From a checkpoint of a small mixture-of-experts model trained on Wikipedia.
Size: 11 layers, vocabulary 8192, 35.8M parameters.
Experts: 32 experts in each of 11 layers, 192 SwiGLU neurons an expert, 2 picks a token, a sigmoid router.
Training: a variant of SOAP for the experts, 271M tokens, 8277 steps.
Below are experts of layer 6 (counted from 0) of a mixture-of-experts language model. Rows are named router (the router's row for the expert), gate (a neuron's input weights, with its number), up (a neuron's input weights, with its number) and show model dimensions 0-159. Each number is 200 + 40 x the weight over its row's rms, rounded and kept within 0 to 999.
Before each expert's rows: a language model's description of what the expert responds to. This comes from a sample of Wikipedia text that the model never trained on.

# expert 1
It responds to: Single capital-letter tokens starting proper names in lists and tables, such as K in Kapil, B in BK, D in Dame.
router,206,132,210,145,246,253,162,197,169,194,203,182,262,195,198,172,155,224,301,209,181,179,180,316,207,231,222,239,170,222,97,143,241,182,207,191,191,209,193,181,276,276,233,168,198,152,200,269,185,231,201,211,249,203,175,302,259,179,205,173,217,182,281,191,194,223,123,177,189,160,221,273,230,175,127,174,175,182,245,267,229,231,212,255,211,195,122,204,187,226,243,240,254,239,180,195,183,207,209,168,177,227,207,179,193,206,172,255,182,161,197,201,214,214,132,193,178,209,214,173,203,151,216,153,197,277,138,172,244,179,184,278,200,180,193,245,270,201,218,246,247,217,166,195,163,255,202,156,138,91,198,288,154,162,222,199,156,171,198,218
gate1,176,324,243,233,140,183,145,225,229,223,229,197,205,226,198,184,214,263,196,179,180,158,234,190,149,230,159,169,138,199,208,211,229,113,234,153,143,228,178,215,124,266,130,280,200,156,207,180,204,266,129,146,251,191,190,162,301,238,199,174,240,244,203,183,202,199,124,254,271,209,175,231,217,198,194,238,249,166,188,154,190,266,174,220,193,220,263,230,186,204,244,181,180,158,183,197,189,213,185,174,161,226,178,184,140,286,192,212,272,191,232,214,210,191,162,276,162,142,161,226,189,198,271,157,232,218,209,192,202,234,193,203,194,171,201,165,180,156,193,210,209,170,134,235,182,170,204,229,144,102,215,182,186,187,312,117,243,164,184,177
up1,302,156,222,298,124,194,172,257,212,189,221,204,171,220,232,224,250,232,193,180,194,194,219,243,205,256,189,157,219,156,251,179,249,250,289,239,207,206,250,233,248,210,140,134,242,241,208,220,207,147,183,241,183,148,247,190,242,143,146,158,186,121,182,182,155,186,209,238,204,144,153,174,226,256,168,208,238,127,248,199,164,149,201,224,261,154,241,203,170,250,198,196,233,131,205,224,158,133,194,224,173,219,223,232,182,215,197,200,132,262,221,227,256,257,108,207,204,238,251,188,144,193,279,208,171,198,199,202,126,165,211,206,169,218,136,266,275,145,270,209,186,199,244,146,240,248,202,215,192,261,210,204,212,173,156,178,228,221,232,228
gate2,238,189,205,213,171,177,204,230,259,181,205,261,204,225,146,175,224,204,277,215,140,229,175,210,193,280,194,179,156,203,217,204,235,193,140,197,92,218,163,222,224,193,232,234,128,211,211,165,228,178,244,218,220,143,156,185,182,214,165,254,175,198,227,147,237,149,175,121,246,259,137,226,196,141,151,153,177,202,197,155,181,277,201,128,248,130,184,212,150,235,263,194,291,182,167,283,155,240,189,240,170,130,131,170,144,170,139,150,223,163,228,207,224,219,183,167,168,185,146,177,273,186,186,200,188,221,216,192,297,177,250,221,274,231,197,224,214,206,183,201,174,224,173,225,193,193,153,231,202,178,241,215,220,270,169,161,185,186,103,287
up2,118,187,189,186,149,180,232,264,224,234,167,179,250,221,163,181,193,254,128,230,160,107,179,202,278,209,232,224,215,260,176,212,227,188,199,214,178,168,208,176,146,134,216,227,167,178,92,278,82,202,198,189,254,179,211,229,132,272,180,176,190,228,194,169,107,161,116,149,210,145,205,167,221,242,239,220,273,175,213,123,235,164,169,251,208,243,207,184,230,204,205,211,221,267,189,226,136,228,194,154,222,150,185,198,156,159,228,163,201,174,206,252,197,173,204,190,170,182,201,179,196,195,223,186,135,195,196,224,181,195,108,211,143,242,224,167,146,155,188,170,199,260,201,187,220,159,272,240,162,187,205,227,183,206,153,275,149,214,291,226
gate3,205,165,225,158,206,198,152,168,216,166,210,203,177,209,256,135,197,182,269,120,191,243,256,209,189,207,147,108,131,214,256,243,254,211,242,267,211,213,207,146,195,205,183,208,198,163,135,260,256,198,163,165,155,214,225,189,211,251,173,173,160,187,155,228,236,250,187,188,245,207,201,147,248,273,215,178,181,190,209,151,152,204,210,176,185,100,142,211,227,205,190,161,180,149,191,239,150,302,250,236,174,182,242,254,150,161,244,139,219,149,203,152,223,199,196,172,178,224,185,225,211,125,127,184,241,178,269,177,270,182,201,237,266,113,116,254,187,253,231,214,200,148,170,229,191,227,173,154,215,156,160,288,226,228,163,150,215,191,184,228
up3,174,240,199,232,240,233,178,178,103,180,148,204,260,240,234,190,161,156,230,209,219,177,217,240,185,174,226,169,157,134,221,121,253,264,200,171,208,130,283,212,280,132,163,197,230,181,168,233,274,193,146,157,185,226,197,156,170,166,142,149,142,170,227,152,212,229,143,148,137,214,200,194,235,207,200,247,160,225,187,198,278,248,242,251,184,161,219,159,215,212,215,155,232,282,127,186,254,205,142,224,189,172,222,155,242,214,201,197,194,314,187,192,278,221,177,225,168,188,257,159,240,187,196,148,181,180,200,197,232,308,175,194,168,185,184,264,175,179,182,179,170,178,146,219,206,241,175,184,191,176,234,228,182,215,299,217,146,209,136,173
gate4,179,224,229,168,205,184,217,258,199,197,227,252,170,228,210,249,243,139,171,198,158,198,114,170,191,220,213,193,155,224,226,156,161,217,280,246,160,242,252,286,136,135,236,139,268,155,220,232,201,218,226,230,236,146,173,131,212,190,141,263,234,330,257,192,226,190,228,215,189,182,211,201,169,244,228,186,150,223,211,162,217,166,149,155,173,163,164,208,157,215,224,232,285,150,252,182,233,187,146,171,187,133,259,195,168,180,151,232,306,110,229,167,264,216,190,207,209,247,200,142,217,139,138,214,257,173,198,148,203,195,219,225,219,263,235,201,181,178,228,212,280,223,178,238,184,173,231,189,209,181,194,223,239,261,194,268,221,228,233,205
up4,185,223,139,184,248,245,204,207,190,246,176,200,250,238,227,94,212,278,201,182,245,110,155,189,251,166,237,207,200,191,174,292,149,111,223,221,225,221,188,236,174,160,172,213,238,224,208,175,211,153,182,235,212,202,217,132,142,230,188,199,215,162,217,208,121,264,175,186,231,257,295,220,180,196,212,245,252,179,155,168,205,286,166,100,209,174,178,252,203,232,142,232,189,230,230,206,194,149,183,187,146,204,176,153,217,166,142,184,199,241,225,133,216,245,155,187,186,146,216,186,167,201,178,211,225,118,174,204,240,175,206,120,169,204,186,215,210,221,146,234,195,210,283,253,220,154,130,213,250,244,241,155,181,202,261,137,238,169,200,284
gate5,223,155,257,126,154,180,127,217,129,251,186,210,217,211,166,161,174,222,109,286,223,207,160,203,205,157,194,200,164,140,185,201,222,226,179,182,170,252,184,202,212,205,220,240,203,156,201,174,261,199,148,282,229,208,219,251,188,213,219,155,219,208,175,167,169,186,192,140,128,212,182,229,223,240,162,123,214,132,141,154,151,154,173,183,244,215,162,219,163,183,255,198,221,142,230,173,243,171,244,280,196,162,156,220,227,153,176,176,215,257,134,245,209,207,148,186,97,140,172,238,245,139,210,205,219,226,249,137,229,239,210,256,201,186,181,184,249,249,167,186,263,198,153,199,138,217,241,161,112,145,147,177,243,252,183,245,144,198,267,214
up5,248,212,201,163,290,175,270,231,173,148,227,157,194,226,134,233,217,200,239,181,203,202,152,251,156,194,233,183,129,216,183,194,240,166,215,238,220,199,224,296,158,272,234,256,219,214,171,142,199,205,236,149,200,168,166,225,266,111,220,209,167,231,186,205,198,219,125,231,178,188,190,247,230,156,266,134,248,225,209,219,270,222,172,166,199,248,179,184,216,211,268,181,215,207,254,280,171,242,169,205,194,214,211,233,275,259,252,224,193,235,244,164,234,231,163,203,222,161,148,220,227,171,198,171,253,203,237,195,174,156,230,256,197,202,196,242,232,167,161,214,182,257,204,207,232,217,184,229,83,200,209,281,220,235,166,191,105,67,221,165
gate6,119,229,214,245,227,180,250,162,203,219,212,122,261,197,287,144,177,228,222,146,199,262,138,231,177,250,179,285,136,171,229,207,233,275,202,202,216,154,168,247,186,223,191,113,207,165,187,176,244,275,160,239,160,149,188,246,265,234,215,198,204,230,178,129,145,266,226,167,242,213,149,186,221,230,246,168,163,173,203,193,114,241,156,176,216,197,198,226,270,168,232,197,156,267,222,154,127,233,230,235,103,176,196,220,217,199,183,273,193,210,177,184,205,203,199,141,171,196,255,223,277,207,207,154,173,189,219,243,205,166,177,183,166,170,203,213,197,203,219,106,125,170,154,196,186,245,209,231,177,197,235,188,201,232,256,260,243,189,224,115
up6,255,175,246,247,185,197,231,102,174,220,247,180,233,181,121,189,182,190,220,220,210,198,144,200,162,257,156,232,204,189,153,247,220,213,204,217,100,125,165,232,159,183,149,174,162,291,152,239,242,217,259,276,173,193,226,195,214,156,175,181,235,196,223,190,141,159,204,277,254,210,156,163,198,226,152,198,174,282,196,170,172,243,160,112,206,214,180,160,193,150,197,190,193,192,354,190,201,184,208,221,192,184,157,252,195,138,199,220,168,215,166,174,181,247,193,230,210,168,171,163,271,224,178,238,210,179,160,285,184,297,259,195,162,217,228,178,214,222,212,239,109,161,199,193,216,199,154,147,163,194,233,199,178,210,224,186,184,184,142,280
gate7,149,236,274,171,210,215,153,191,212,161,241,265,172,226,103,212,248,233,202,167,119,177,210,209,187,166,232,202,170,255,222,195,199,196,226,311,158,191,164,206,227,183,180,248,197,175,208,105,207,222,186,153,195,217,184,208,233,175,216,223,244,182,144,172,153,212,241,173,215,213,237,200,265,158,111,148,189,152,187,147,251,283,158,168,205,177,166,135,198,238,248,202,158,239,183,188,130,150,239,168,122,223,242,187,198,211,215,305,218,204,249,245,177,189,199,216,259,208,207,179,239,139,182,115,144,271,190,156,211,259,222,151,237,162,225,259,208,219,165,177,225,178,171,161,147,217,214,182,213,225,224,142,131,161,163,269,200,116,206,177
up7,179,159,270,183,222,257,165,232,160,131,199,190,323,187,198,156,178,133,201,192,240,116,135,222,225,119,216,145,162,195,270,185,225,285,195,248,214,199,209,174,185,227,210,250,171,177,281,168,245,157,194,132,203,251,235,279,147,176,254,214,190,142,184,187,159,244,250,172,244,222,231,251,166,266,159,168,224,228,212,297,105,233,172,216,197,177,201,278,203,190,181,201,160,234,243,182,151,176,187,199,280,204,192,150,226,165,225,199,189,199,246,236,230,287,199,225,181,182,173,244,235,178,145,122,201,161,170,216,211,217,154,168,187,197,170,207,216,173,118,173,199,221,145,182,212,189,235,199,250,162,212,184,231,250,210,162,203,164,192,151
gate8,235,300,180,261,270,170,247,186,239,246,255,256,243,270,244,133,218,187,239,247,263,230,167,201,231,291,228,176,255,186,175,196,228,138,253,243,166,196,194,133,174,151,253,266,164,212,258,210,230,187,155,126,203,258,154,240,227,209,230,217,128,218,179,169,212,200,246,263,199,178,226,201,173,241,98,208,176,190,214,209,174,173,193,188,219,225,222,221,181,140,217,249,168,182,244,237,231,197,220,194,163,188,146,193,171,295,226,182,199,187,207,165,223,213,179,202,138,189,92,216,198,223,183,172,229,269,190,221,217,214,195,221,176,219,208,199,213,96,229,231,209,140,187,147,216,179,148,185,191,164,245,281,177,209,140,215,189,205,249,296
up8,213,232,119,252,207,151,251,175,232,198,246,207,206,209,241,163,218,276,186,272,232,226,134,148,234,219,287,161,192,249,171,143,263,139,211,201,237,173,140,111,172,134,205,162,146,222,219,233,172,277,190,240,189,252,200,214,213,261,169,229,174,197,202,146,239,181,237,236,202,247,230,221,199,210,72,177,200,230,220,186,258,257,201,207,197,188,194,141,186,121,250,174,191,217,183,207,275,166,228,197,218,179,161,215,140,225,162,198,170,196,212,242,180,199,126,185,206,135,138,282,179,245,215,169,215,162,185,170,216,171,234,146,194,200,202,237,232,161,148,152,190,183,104,167,189,178,146,134,248,125,234,238,138,177,214,185,165,203,199,203
gate9,202,232,225,148,248,173,205,233,163,193,178,251,194,280,210,186,197,165,290,198,183,198,120,175,205,196,201,134,180,103,263,227,263,169,201,144,172,304,190,297,177,172,179,116,204,232,266,216,238,223,204,144,194,184,207,242,153,180,188,228,213,263,217,182,211,212,216,210,194,194,194,209,201,177,109,195,283,230,190,203,253,203,161,214,192,225,234,239,130,277,223,193,197,232,162,158,176,228,294,226,126,218,201,178,218,183,198,164,250,242,259,169,167,285,118,209,117,128,187,232,241,226,247,197,186,174,159,158,218,176,179,225,193,184,197,210,165,164,181,252,271,150,197,272,184,195,261,224,150,148,223,226,203,194,209,163,215,162,206,169
up9,214,185,183,189,228,166,193,214,162,172,147,245,243,173,232,163,186,221,241,223,220,156,155,221,198,233,233,130,229,172,140,198,222,172,196,155,211,216,218,250,180,154,146,175,186,172,236,231,238,205,105,268,216,139,173,175,180,169,138,212,187,272,192,173,192,257,203,200,238,174,212,177,150,236,166,229,221,167,178,126,187,261,187,242,262,165,276,273,191,285,233,217,185,222,197,162,203,211,287,199,198,300,229,165,207,219,155,167,192,215,183,184,225,265,98,206,226,136,195,214,260,219,195,194,165,110,283,154,188,234,186,189,244,252,210,222,188,254,164,192,260,99,142,245,216,213,238,176,178,127,213,215,183,243,266,226,167,248,231,263
gate10,199,199,203,236,245,218,112,210,188,174,173,178,292,177,199,179,137,267,224,213,223,224,205,287,245,204,220,188,130,119,243,217,226,219,175,193,258,209,156,197,218,190,187,240,262,173,191,142,335,172,165,204,256,172,224,218,194,146,177,188,183,176,202,185,155,212,212,179,235,174,243,132,186,260,187,271,229,193,291,182,185,188,289,218,157,157,214,228,127,171,242,212,221,151,202,217,191,170,230,287,185,211,143,135,178,180,191,152,231,181,206,202,140,269,200,206,167,233,206,208,194,127,270,224,203,260,258,132,136,226,167,183,158,181,217,157,177,205,179,228,247,129,172,172,155,232,158,224,210,207,207,258,156,250,154,198,155,157,230,234
up10,218,196,271,173,171,143,230,205,232,187,192,186,152,199,169,140,185,284,220,195,247,224,225,212,257,248,162,202,237,189,180,129,194,219,252,176,234,221,188,197,211,245,147,141,235,192,171,79,244,199,228,273,182,211,289,282,175,162,239,207,218,149,205,186,144,241,154,213,215,244,216,217,168,211,216,229,166,231,238,146,173,240,190,152,225,167,214,203,160,147,201,218,283,177,164,181,255,219,242,241,221,120,207,152,108,233,172,180,192,203,207,187,139,223,301,281,194,181,174,187,160,176,180,212,237,248,151,121,166,199,248,158,124,192,170,225,256,236,147,213,201,183,243,202,210,215,124,155,103,216,194,227,170,197,170,214,200,140,211,239
gate11,225,163,230,170,188,147,147,193,248,156,207,195,254,173,231,226,187,209,249,243,194,200,164,200,159,206,182,180,170,163,236,188,275,280,177,172,142,246,226,190,175,187,209,227,112,262,244,178,186,255,234,223,184,230,227,129,187,212,226,170,195,181,205,241,276,256,286,152,189,232,178,217,177,165,192,190,240,124,196,174,191,235,155,169,121,225,160,231,85,148,207,198,175,228,156,238,191,305,171,192,221,181,144,203,200,128,179,160,203,241,230,205,290,217,171,199,153,234,231,140,313,120,201,222,191,194,242,157,129,260,212,225,190,195,184,232,212,193,196,214,155,184,202,236,234,198,155,198,201,148,254,122,180,238,189,187,182,142,141,254
up11,268,132,153,261,228,230,178,222,340,175,248,227,186,127,233,189,195,206,234,250,186,224,169,183,212,211,189,129,244,229,162,239,263,223,241,163,182,199,254,192,288,204,244,265,216,248,265,189,202,236,240,237,201,198,242,126,222,205,204,268,167,214,195,261,122,204,266,191,186,223,174,228,212,201,159,193,224,138,197,187,155,248,161,255,176,208,238,227,179,227,206,135,216,194,274,216,234,266,196,173,178,125,187,174,168,154,119,195,183,218,198,219,282,211,203,227,207,223,207,211,254,168,184,206,262,254,212,187,300,156,207,172,152,135,180,212,196,213,176,226,139,219,206,240,147,150,172,173,292,193,241,138,175,191,166,214,225,198,159,210
gate12,217,278,264,228,160,216,187,214,200,237,183,206,200,155,294,223,155,180,232,123,225,234,175,250,175,141,205,169,188,140,238,217,237,244,219,194,193,131,188,204,191,130,282,192,256,228,222,165,227,208,221,176,171,163,199,222,183,217,180,131,125,241,354,216,267,150,157,207,232,215,226,177,178,167,283,224,106,211,166,141,189,246,223,198,213,170,216,235,270,240,211,263,170,176,223,232,185,276,166,222,197,140,180,139,232,193,246,196,189,209,117,200,144,141,133,203,154,162,180,194,189,255,223,206,191,223,185,186,281,222,205,192,215,247,183,201,162,171,113,201,185,177,241,196,236,222,200,206,218,153,182,175,226,167,207,182,244,235,152,138
up12,174,211,232,185,224,160,188,207,219,170,233,186,208,130,261,178,215,135,268,202,175,271,161,194,224,205,211,273,170,222,255,226,244,213,146,248,168,189,214,200,239,279,172,184,147,204,223,152,224,168,189,285,194,151,128,305,210,190,221,228,234,235,221,203,187,209,236,151,196,221,242,212,185,211,152,198,114,223,260,147,186,277,183,139,202,209,233,232,128,120,182,155,262,181,247,203,264,246,204,187,253,169,199,136,178,211,225,235,158,195,205,220,197,220,174,145,179,147,213,156,296,287,222,247,217,183,226,163,178,186,93,183,249,154,212,205,272,135,176,201,166,261,241,193,252,245,129,239,162,222,206,209,183,194,215,180,208,175,244,217
gate13,241,179,215,224,179,214,240,219,180,206,156,161,193,257,234,260,131,164,235,177,225,182,215,221,207,252,280,221,159,182,229,176,198,190,213,208,110,194,206,212,129,181,264,162,210,157,293,182,165,238,174,161,233,211,187,248,217,263,214,238,191,180,191,192,195,222,207,195,144,232,178,220,190,158,185,191,186,204,198,80,228,211,232,241,216,179,121,195,190,229,212,295,206,240,184,218,206,206,237,162,233,244,266,169,155,200,219,115,182,126,237,194,211,192,143,229,177,189,222,256,215,165,243,138,135,134,139,210,153,223,214,113,238,210,256,178,249,245,215,263,153,130,140,141,231,194,158,281,165,118,248,212,230,167,200,266,151,178,207,240
up13,268,207,209,218,127,212,123,160,180,226,173,178,156,210,90,253,189,178,237,191,143,223,179,244,159,148,159,246,237,249,237,183,209,279,200,202,208,212,199,268,166,262,190,215,182,207,208,167,235,227,264,275,135,213,125,170,192,161,89,153,206,177,248,164,164,236,213,261,227,273,143,198,181,176,220,190,237,137,200,146,206,203,209,220,193,137,220,120,295,155,203,135,152,162,176,172,204,261,243,189,166,142,148,165,214,209,218,238,139,196,146,158,215,209,192,195,155,187,183,206,116,170,223,207,212,182,198,162,167,289,255,190,177,206,240,194,184,192,184,188,244,134,215,176,257,188,222,219,196,126,164,224,222,236,205,193,150,148,209,224
gate14,143,296,219,208,198,176,237,259,218,199,211,225,196,244,196,180,186,191,206,217,272,289,257,180,173,165,212,184,189,213,196,194,210,164,174,170,123,206,240,178,243,177,244,187,171,145,227,217,234,250,177,210,202,188,184,163,283,135,200,294,254,166,188,159,196,216,214,156,193,231,139,274,212,243,187,132,312,109,219,243,146,215,257,237,213,150,156,206,204,178,247,123,177,233,222,197,187,191,228,224,205,171,129,220,215,212,225,257,255,160,136,258,156,210,155,195,186,218,224,189,186,224,169,267,167,285,192,207,194,220,242,232,270,235,175,218,178,188,104,189,140,192,149,125,211,113,181,197,179,197,242,227,170,244,190,260,198,165,169,197
up14,259,345,170,181,139,213,205,225,188,292,247,183,159,101,214,200,234,153,172,250,228,108,213,235,211,242,139,286,197,148,149,190,142,236,125,239,162,208,197,157,235,276,127,239,266,225,236,133,119,134,165,209,198,184,218,173,183,228,228,156,217,190,161,155,208,240,179,153,256,196,147,128,181,225,185,273,221,210,175,175,249,194,184,201,267,199,242,173,192,230,227,193,273,183,220,214,202,263,203,196,180,228,145,199,164,207,217,181,222,200,188,187,204,227,207,257,206,164,191,171,203,170,125,201,232,168,190,169,146,202,188,165,202,234,242,193,251,166,214,190,176,174,225,216,152,249,295,171,209,154,236,178,193,169,162,172,198,181,186,150
gate15,218,175,150,209,144,138,164,165,241,204,245,180,219,208,230,196,293,251,177,136,222,231,167,235,196,165,151,182,207,141,198,194,156,196,229,141,182,197,275,212,183,234,178,256,253,228,178,195,163,225,125,213,180,194,141,193,211,198,192,141,197,198,174,155,235,117,210,168,156,224,150,260,221,205,226,182,166,156,244,167,162,204,218,115,248,96,221,151,209,241,234,222,320,192,149,198,203,168,226,237,259,222,138,219,308,226,193,177,174,242,189,161,152,192,198,290,190,192,193,188,230,206,204,172,244,231,185,242,235,206,213,198,231,193,142,190,337,212,218,110,192,227,181,264,199,212,194,193,162,269,217,200,184,267,175,222,248,190,212,175
up15,191,168,151,182,182,215,165,232,218,167,154,193,188,214,210,165,224,232,134,190,208,254,212,190,204,198,175,201,163,236,141,290,282,181,230,130,226,181,253,215,208,205,198,87,276,104,161,121,233,190,181,129,228,102,271,291,198,242,215,209,217,163,215,162,201,245,162,236,140,246,199,221,200,193,181,220,214,161,154,169,167,179,162,202,201,165,170,185,200,189,252,242,197,233,168,164,172,202,125,266,224,222,262,250,207,232,256,205,172,181,169,80,162,215,190,251,170,187,222,224,227,215,291,209,243,213,144,213,188,169,177,207,240,145,217,147,195,243,266,213,221,286,224,130,199,209,184,202,204,225,222,169,222,245,152,198,221,270,198,191
gate16,253,172,204,247,184,214,242,175,185,187,126,141,268,235,229,190,190,195,247,226,224,253,172,219,175,179,151,142,186,140,240,261,148,271,216,209,171,220,141,213,226,211,182,192,159,245,291,195,225,173,238,205,238,148,146,250,213,251,197,211,253,173,153,125,257,183,175,318,273,175,226,221,225,235,187,241,183,278,295,210,207,217,156,142,240,224,111,191,191,202,176,160,227,249,156,231,218,221,190,230,191,208,148,276,221,203,262,165,174,185,170,166,224,202,152,185,112,177,223,109,173,191,177,245,196,162,145,266,201,229,211,237,191,240,203,212,179,242,222,232,220,196,239,204,134,224,171,193,234,196,220,191,232,131,246,207,257,206,272,237
up16,188,166,215,218,190,214,173,209,201,240,245,207,191,196,258,177,210,220,180,227,236,144,143,218,258,174,155,199,262,228,257,163,267,190,175,192,213,211,245,199,185,137,196,166,190,255,198,205,186,169,150,153,198,182,171,174,229,274,143,206,221,189,224,213,251,223,231,146,197,176,160,230,156,121,183,214,198,234,117,199,238,130,242,193,198,234,306,287,300,185,260,211,173,192,212,261,203,182,217,181,211,284,226,155,86,171,88,146,279,177,248,243,201,150,193,203,184,177,186,211,102,250,142,216,264,251,195,175,192,174,221,265,216,154,189,193,265,208,211,223,185,210,208,218,167,186,155,234,176,191,234,197,195,243,149,196,178,280,222,149
gate17,173,176,247,186,255,218,171,225,215,149,204,159,292,231,236,214,205,260,158,178,179,165,202,240,212,225,186,262,144,84,225,222,106,235,227,143,184,195,179,199,219,248,244,232,200,166,242,186,291,144,240,208,137,184,236,219,221,158,131,145,238,270,234,231,139,190,126,208,186,210,189,161,211,237,189,202,219,175,145,197,168,178,210,170,273,179,218,194,195,189,170,257,115,249,190,219,178,193,170,188,202,208,248,185,189,184,148,171,186,235,186,185,185,200,208,181,60,246,184,221,178,184,209,233,163,169,278,157,202,215,164,203,91,215,228,207,227,164,190,220,243,108,257,154,194,187,254,160,182,200,232,142,197,138,147,190,210,128,177,200
up17,166,161,197,169,225,140,175,236,182,194,213,219,245,171,136,173,153,219,192,206,183,121,243,251,164,153,190,174,211,153,233,163,186,235,217,214,169,200,211,166,190,238,165,173,237,250,198,190,185,163,220,159,259,146,214,226,180,183,265,162,232,271,204,182,193,202,217,169,167,224,143,218,241,207,139,213,265,184,190,232,171,199,133,204,186,264,151,163,182,291,194,201,259,197,193,170,203,205,207,219,267,224,211,206,255,268,152,173,184,189,134,198,212,122,266,176,183,147,209,210,182,173,182,145,195,220,167,198,205,178,179,132,217,190,142,67,100,286,180,189,168,262,204,252,261,241,307,259,160,151,262,184,103,192,167,165,195,204,181,170
gate18,208,243,206,177,175,209,224,162,209,161,192,250,250,206,193,141,197,246,206,205,217,184,127,271,209,229,279,203,109,250,156,218,217,142,236,190,168,258,164,184,203,283,250,179,199,190,182,172,200,216,204,210,228,190,136,215,172,188,200,202,237,156,206,200,205,229,146,215,159,101,180,244,236,150,152,183,199,225,232,193,160,158,230,154,272,185,179,206,239,269,255,134,140,166,203,257,258,299,146,199,212,243,212,261,178,209,149,197,222,224,141,183,199,219,164,220,85,192,195,151,169,181,132,222,205,164,228,230,234,257,174,115,135,245,150,191,208,193,179,177,198,147,167,193,164,208,209,129,177,202,185,228,240,261,259,151,128,192,275,149
up18,216,149,168,240,223,255,261,211,211,244,125,131,173,202,178,225,181,180,163,183,236,245,138,165,159,163,201,133,122,233,190,208,208,187,167,142,197,201,245,160,154,151,186,236,218,201,196,171,181,205,195,217,226,212,249,193,213,189,187,230,188,178,165,170,252,228,247,220,189,301,99,131,234,180,277,203,248,174,194,231,215,203,250,146,199,269,204,147,192,203,189,196,191,168,249,208,144,223,218,162,303,224,233,251,165,180,232,181,230,224,178,287,241,162,324,218,219,138,185,207,281,169,256,196,223,215,135,133,136,200,180,235,188,251,247,189,188,172,181,218,215,113,193,152,203,224,206,115,237,253,156,233,170,189,191,189,251,195,166,222
gate19,195,223,248,242,233,158,277,200,242,267,240,158,194,123,212,177,249,221,201,223,240,194,271,148,206,200,119,207,204,147,222,213,235,130,241,162,215,190,172,261,277,271,243,177,237,136,157,185,191,214,257,148,219,193,216,178,276,207,211,192,255,187,224,218,146,267,202,244,214,166,230,122,191,194,176,161,230,229,192,189,231,244,220,189,185,203,153,228,187,245,201,159,249,189,164,207,158,245,228,173,191,283,184,199,201,145,215,169,198,216,187,169,197,177,146,264,26,110,250,157,161,247,174,226,206,188,199,213,185,182,242,213,202,187,235,196,192,169,228,240,173,217,187,157,123,183,159,150,144,201,191,105,231,212,195,157,156,152,171,192
up19,261,270,196,162,220,220,199,168,168,205,226,159,143,203,188,192,204,234,193,199,260,236,199,225,109,196,241,239,258,179,191,220,170,171,190,203,218,188,155,250,187,194,86,250,146,234,222,230,165,181,184,193,103,148,127,232,157,173,164,230,203,249,221,204,180,243,182,254,183,177,195,275,204,201,241,234,184,248,140,208,213,128,228,234,265,224,214,196,133,129,213,181,165,188,207,271,254,161,165,194,249,209,186,158,163,302,159,205,184,282,259,209,298,242,177,177,286,143,130,183,240,193,173,204,261,188,200,146,183,206,155,165,222,257,179,207,219,230,189,215,200,250,197,170,168,216,188,283,244,185,218,230,195,197,275,226,153,157,245,188
gate20,216,219,170,201,286,205,259,207,169,228,261,182,266,210,223,86,199,266,138,118,234,230,259,217,270,262,222,194,188,192,175,148,279,201,193,241,200,209,211,171,199,225,154,199,226,183,214,206,191,267,224,216,156,169,198,249,202,246,210,160,176,277,111,171,211,182,268,226,203,220,116,149,204,165,193,199,119,189,214,170,214,238,182,170,227,210,171,175,240,197,171,200,232,147,253,191,160,208,197,238,165,249,170,224,187,207,221,263,208,146,184,164,150,210,167,155,134,221,148,140,333,177,252,200,188,185,157,225,206,251,264,212,200,130,204,118,256,161,230,214,147,210,141,240,174,191,154,216,201,147,212,185,196,222,242,194,168,218,161,251
up20,203,142,188,206,191,173,230,206,227,172,238,188,185,249,162,212,239,184,161,184,142,228,249,216,184,100,276,183,207,261,213,230,265,265,147,199,201,239,220,152,119,226,197,239,222,244,146,171,141,254,248,216,237,264,157,210,183,111,174,233,164,100,150,254,204,188,171,182,177,173,169,225,171,270,169,149,200,137,231,206,166,210,243,229,177,187,184,61,163,227,162,234,213,205,174,195,242,201,269,220,187,179,216,237,231,173,194,181,225,209,142,158,209,182,289,208,203,173,229,220,141,189,190,197,90,157,203,147,190,198,148,194,228,230,185,228,151,194,164,221,254,209,177,165,270,130,200,212,199,244,183,220,221,120,206,195,217,205,289,197
gate21,186,244,191,177,196,194,118,219,159,222,171,115,219,142,222,177,228,232,210,115,236,141,152,220,223,223,176,179,156,114,230,192,227,193,260,199,110,222,245,150,158,232,206,198,169,250,232,267,214,226,182,182,234,236,233,148,204,233,157,115,238,251,181,129,186,245,219,250,144,204,197,202,242,186,181,242,228,228,127,197,147,134,150,129,207,208,233,170,206,152,251,153,185,214,162,209,219,221,210,162,244,217,204,205,239,197,227,247,149,118,193,205,231,174,156,164,113,273,288,221,192,164,253,185,249,145,145,134,196,199,268,216,185,174,215,189,213,136,171,262,184,128,232,170,164,197,146,242,160,176,247,223,189,179,157,204,211,208,206,151
up21,193,201,131,200,111,210,237,221,223,192,199,203,194,169,193,215,231,228,123,202,159,174,200,264,221,139,153,181,109,292,118,211,219,195,162,281,166,161,177,204,211,195,209,244,211,192,153,217,199,271,221,222,165,191,171,175,155,208,245,242,204,205,153,281,193,153,148,207,206,232,229,176,169,232,225,164,222,151,161,197,183,232,149,285,232,202,218,228,136,205,152,217,169,228,271,191,187,159,260,216,144,167,208,232,246,169,157,245,297,129,216,202,218,226,202,172,225,151,162,251,132,250,237,241,182,216,237,204,204,274,284,244,216,237,150,174,170,181,228,156,159,274,261,158,180,147,212,228,244,222,242,121,181,158,166,194,159,238,225,164
gate22,200,228,168,177,164,222,189,286,192,238,206,127,214,208,229,165,280,247,219,147,182,140,162,218,214,203,187,201,190,187,177,127,201,259,172,292,165,176,183,223,203,259,210,235,151,192,153,208,148,212,236,155,177,274,153,288,146,131,122,190,301,259,117,208,206,277,215,183,205,224,173,210,189,233,157,169,118,225,209,150,164,255,188,203,252,181,250,266,176,213,229,207,177,127,241,251,179,267,181,216,181,195,139,181,178,236,174,185,189,212,221,232,169,220,165,197,136,199,195,142,183,202,232,160,186,160,193,191,191,176,236,169,243,224,146,219,268,241,225,183,144,181,201,197,157,224,282,251,153,140,148,187,212,118,216,195,163,194,256,183
up22,199,187,140,135,179,122,205,216,101,198,235,163,274,189,227,184,142,238,228,222,170,145,221,140,278,261,183,208,149,209,162,241,216,168,246,165,228,156,171,226,201,221,173,229,166,262,225,222,246,163,217,126,179,238,197,194,123,213,226,222,197,233,182,198,274,205,185,220,261,158,154,160,177,227,154,232,128,206,236,176,228,159,218,283,123,175,250,275,196,187,181,188,151,215,238,169,164,154,205,266,205,273,212,169,221,270,153,233,250,261,307,195,201,162,218,173,193,220,219,205,178,182,166,199,242,222,197,189,211,155,232,222,139,259,212,231,122,221,230,172,255,173,188,205,157,249,167,160,220,246,193,192,169,202,254,251,182,262,230,271